python train.py --hidden_size=128 --d_expert=128 --d_shared_expert=0 --hidden_act="squared_relu" --num_attention_heads=4 --norm_place="pre" --parallel_block=false --init="normal" --init_std_up=0.0283 --init_std_down=0.0 --warmup_steps=141 --train_tokens=307800000 --dataset="wikipedia_en"
Below are experts of layer 5 (counted from 0) of a mixture-of-experts language model. Rows are named router (the router's row for the expert) and show model dimensions 0-127. Each number is 128 + 32 x the weight over its row's rms, rounded and kept within 0 to 255. Numbers have three digits each.
After each expert's rows: a language model's description of what the expert responds to; "gets" lists some tokens that make up at least twice as much of what it gets as of all text. This comes from a sample of Wikipedia text that the model never trained on. Tokens count by the router's weight.

# expert 21
router:129115116137060134196088132132140114143135148144133116120062150138188130155129118109167129110117103104060151136112082151178102159159074119107133148132157160111169173091124054119144124115116177106126157132202165130181078103080113141155062100101189125148110159108102166143099076128123110046034104119113135100137119110122155073130100095141118095162179144079133149135093116069119129147123
It responds to: Colons after list field labels like Genre: or Venues:, closing parentheses, and pipe separators in tables.
gets: ":", ")", " |", ".", "\n", "\""

# expert 10
router:138111099144152130067162150119129140138101129175204074103105159131079188133137155117136131119146110125091104217111131103136112126126109062118139123123135128104144131088104152107121140167187155155097112132049165145158128144105168165153143139164091087072112142146105133135064160087080116123128095135172203205148104184134032133079104138130115089150159176161139111140147166129114095133152
It responds to: Opening parentheses, square brackets, quotation marks and LaTeX symbols that begin an aside or formula, such as (track 5, [citation, ^{, $.
gets: " (", " \"", "-", " ", "/", "\n"

# expert 28
router:128123159111134135134186180144136107138112159169130157149116146111172094168114114142148102142125151094187159152109022120092176176153138119155103061146130070097146075164138186142202118127107064110151086133145105152083113100150143092124139104145128109107059110072122147115128123092126213155110100132116120056084109127157153120172098111135138119139087167124136174092105147172174181144132
It responds to: Commas, and, semicolons and but joining clauses or lists, plus the letter u inside foreign words, such as Urug-u-ay, Esc-u-ela.
gets: ",", " and", "u", "i", "a", "),"

# expert 23
router:091122114168132178058155104151112142146182109123103142117147162142122140162110132126113132194146134113099119102183126110162151068085143126125143134103076120188120124090126034127130131179088093128139114087108123066148118155146142163157076063122106056139158157181137120101157094099092149134145126175040102105120156142083134121078112164157164201135135168147141093115087161146147159093094
It responds to: Complete everyday nouns and word-final pieces, often in sports and film text: review, play, team, season, film, attacks.
gets: "ad", "ack", "ound", "art", "ord", "all"

# expert 9
router:124138122075075144066095064117173137127107161125114156132156124135069149113100154142128083186175120119094165159169153168110102178087138108142151151117126089136064087120130100132136119187071141105131179156167120103183092126139124121138083079162165115122139117162113120146144124126154119146158124124136205191143069105125115161155141121071121143141037157117141107162101152139078128027129
It responds to: Capital J pieces starting names like John and Jo, plus final fragments of names and words: Surrey, Oricon, Burke.
gets: " J", "y", "ad", "ine", "le", "ie"

# expert 18
router:156125167142193142169123097133131112160146052113119091127076131118125117155144166095202165139104128102151171117085137082158141145121098103086102159116108147076085064173118170169177177157187149088141122101043100089186128129098122090170102065154123096116122129157127130105197110155135162090121056141161119155156155108087122156165133090164107105152109089107155144092150116100124136100128
It responds to: Periods and other breaks closing sentences or clauses, including abbreviation dots and line breaks after headings or table rows.
gets: ".", "\n", ",", ").", "==", "\"."

# expert 8
router:115169123102082109147067184148144113073212092137155104078157130156195084158130060180114123130165101160130103165070169139074110152128118134067165073135159097075165133140112101155102131172117142076111080152063134140087100129130140121177148071116112134131144146122132124153157094164100128177125128119131087177082143139126135142110111120210125094166127118132152115115171130186103115119167
It responds to: Suffix pieces al, ing, or, ate that complete a word after a short stem: doctor, palace, appearing, Category; also cent in century.
gets: "al", "ing", "or", "ate", "el", "age"

# expert 27
router:144129114139160135066131172125077134097130069115088116097125140107154210128126160189207102104190112101114161125083139104105125160154122097141118175165061050128098161124120139119106146095109063128160121140185177121126158117079225166142189118107068076112112098173095118117173149164125135128161149150122149119105099148138123120108173134152114119080088139156116108119152151091087121140139
It responds to: Hyphens inside compounds like de-escalation and close-up, bullet dashes starting list lines, and long in no longer.
gets: "-", "|", "–", "/", ".", " w"

# expert 29
router:108140113200120168119120114128145180129133136129169078136156153146134083124114079144140058110141139143160207155153147114176138167130139095154119110177126170133095149111142157103142114204121160158096162136146096124133159131110130137117103089082122115103113119156146155064039155119135112179088147121137172165135151172110168145071125078151155194156068110091149179206134160107124110092063
It responds to: Middle or ending pieces of verbs and words, often before ed or ing: dif-fer, indiv-id-uals, irres-ist-ible, promot-ed, Wednes-d-ay.
gets: "ed", "er", "id", "ist", "fer", "ign"

# expert 16
router:087113089179119168061122102130131122089174122134150131109070121203147148117145075107093150087127140115114113123161120151189102089157140116109125091133121162100104125139133124122136090124205121138100117131076168112104133175095116113178173147157126146128104108141104139157108109102116173057148086103199122067121146199060116152087159134062110111121072220125132162131149141121062119108130
It responds to: Word-initial stems after a parenthesis, quote or hyphen, plus year digits, such as serv(ice), def, eff, clud, support(ed), state-own(ed), 1(904).
gets: "1", "erv", "The", " serv", "qu", "rib"

# expert 13
router:148136072211133152132133073149096114120164139111136099118171163113107174131160124158117207085142079111186196101092125116090108160151123106063121101111125108197153150148149102132160135109186053115070115139106129080115152144137106151068141132083174119157115101099160159138073176106107133096126161123133171197108123108122073096156195109119124158116159126147119112167112169113093133124095
It responds to: Word pieces containing st, est, ost or ct, inside or at the start of words, such as Ein-st-ein, r-est-ored, re-in-st-ate, col-lect-ively.
gets: "st", "est", " st", " St", "ig", "ast"

# expert 4
router:128144099079168133122195148117118138134109085168108145133122079101135150126123141131106123197099106130138146164096139150143130131138100085054125143160152114145153107127133100094103163200069116160084163164065098153124112228125122108095068090173100090125134124103073209104149145104146149119138138142103140114166109132187170092146164088176085180130108176139117088155059112144086115138107
It responds to: Capital letters inside acronyms and codes, and accented vowels in names, such as CE-O, PAC, AUT, Váradi, War, Cup.
gets: "A", "C", "E", "P", "O", " E"

# expert 2
router:144121159171136110139170135135075148089085115131179064128138145117156106119108153154161163146180017117103088173118121127167113140140115140078125129129122130095158112079125030130114171071171124135103119141055146130163127118150119120077125163106101072098115111143115160069154169138136131097127150121129112070090104155089085105182128159109146155121142200098113177087061102154147129129149
It responds to: Word-initial pieces like ap, ip, op right after a capital or short letter, as in N-ip-pon, H-ap-oel, h-ip hop; also slashes.
gets: "ap", "op", "ip", "|", "ot", " /"

# expert 11
router:141098158140161095121147102114098145123082129138088174104098070099137160150073105142122141101149135137156200099162104116129167199073130142110138094119133166163121097158118094188110147085080090144121167140173141128127065077086105129110177122158143127137156112124148177148153140054120152176103142127082112174128140117170135148041180087115190190101162161130108174153067111125120131151096
It responds to: Single consonant pieces such as g, t, k, z mid-word, usually before a vowel, in names and words: Donegal, delegate, Drug, medieval.
gets: "g", "t", "k", "z", "ch", " G"

# expert 0
router:132170179112095192155174129146147094163155144142179149112141117117171115128117180087130099115127142124172077109144159156118119128107103101131110113097151135126121148164140148092171168106082174135147151197166106163102139211080131190128081096174192163157173129152144134198077127131113127128145150143128150106093117200122127207137181126124168151098099166082099164106144148100173132181159
It responds to: Tokens right after a line break or closing bracket, often section starts and capital-letter word onsets like K, R, G, This, High.
gets: " K", " R", ")", " G", " T", " d"

# expert 25
router:080091131109149120106070142087188134179204152139074107137099158119108081156129153081093118106116093131098122120087079095146139122145138147145147108107068159156178132113112136090203128136154146123166119137103087168151065117122172125179168121107174151163108106136123143158097160144126107053139140153162172120154113105096115122118110112140109110033033124118092112137179155189146165131143
It responds to: Line breaks, mostly blank lines and list or section breaks in infoboxes and headings, plus some opening quotes and commas.
gets: "\n", " \"", " (", " the", " an", " with"

# expert 3
router:089158126189099142090170167135105138123108145180183145138143162136148081096120021077145207132102138146142127142159170090124160084154142137166136147158104119117095109182104124095132084105136172088174146198073140083160123113109122097139120107143116142140186127180084089127134116140109128126140104152157102169088128096176152054161116119105106122166160111156143096200099093097115175141117
It responds to: Suffixes ending nationality and adjective words, such as -ian, -ical, -ial, -ish, in Bulgarian, Italians, presidential, historic.
gets: "ian", "an", "ic", "ial", "ical", "ish"

# expert 30
router:160175168150087140133103119110151098123169095133071116132156159107125160113133123125152111102108172185108085144092155162108163131201131138157104147163151114095142134193122126129164115135079119073156163111107124124140145084153082096121197170140107122115131080159137095098159184065148100121130050139114119143199141106151034094083186135092102133094114108139089199117090175110115156158133
It responds to: Articles the, a, an and possessives his, its after prepositions, plus a lone n piece inside words like kidnapped, personnel.
gets: " the", " a", "n", " The", " an", " n"

# expert 20
router:144146121102141100170130125167097226118089076146083129152109091093114154115175174158101149088139146096110132170073175114086098114128126060117166075113130127144064165086131180139081131141162109084157145113132142139125070095109122145087149100124177109159172127087160132116073140127134104127128086148171093134177184114106125137150141133171124091123154165058131138111095100113089082044155
It responds to: Word-ending pieces es, le, ge, s, ers that close a word before punctuation or of: Athlete, Orange, does, Bagatelles, requests.
gets: "es", "le", "s", "ers", "ge", "ts"

# expert 1
router:144099132150114098086171139116138192153164118130097106124099034124140138147121140176139112110233141136095108196177176137134107147174147111089114085151138180076107053100148131115160140155173094167097110156125112071110134095120172098042093068120135100132151135084136128139138107162100140135118120104153171114183098170166079126114142089139112100097128100141104169183130116110145116132089
It responds to: Single consonant letters inside words, often foreign names or diacritics, such as Mas-j-id, Sin-j-ar, Auc-k-land, sub-d-istrict, č, ł.
gets: "b", "d", "j", "p", "m", "l"

# expert 17
router:069124090123150143126088113117121127087140067105124122138144116112116186055147169189111209110157118121097105098169116167131010122151114094123108172115136158130070178088128085093114096157164119160157101140097124148103113147148137130153115109179128137058135135063171158114174147096137108148146137126140175170111153110113031140147161145191144087105105129135096124115141091128123127134085
It responds to: A single capital letter, often R, D, S, B, L, V, starting a word or name: Réunion, Repealed, Loeb, Veldheer, Napoli.
gets: " R", " D", " S", " B", "R", " L"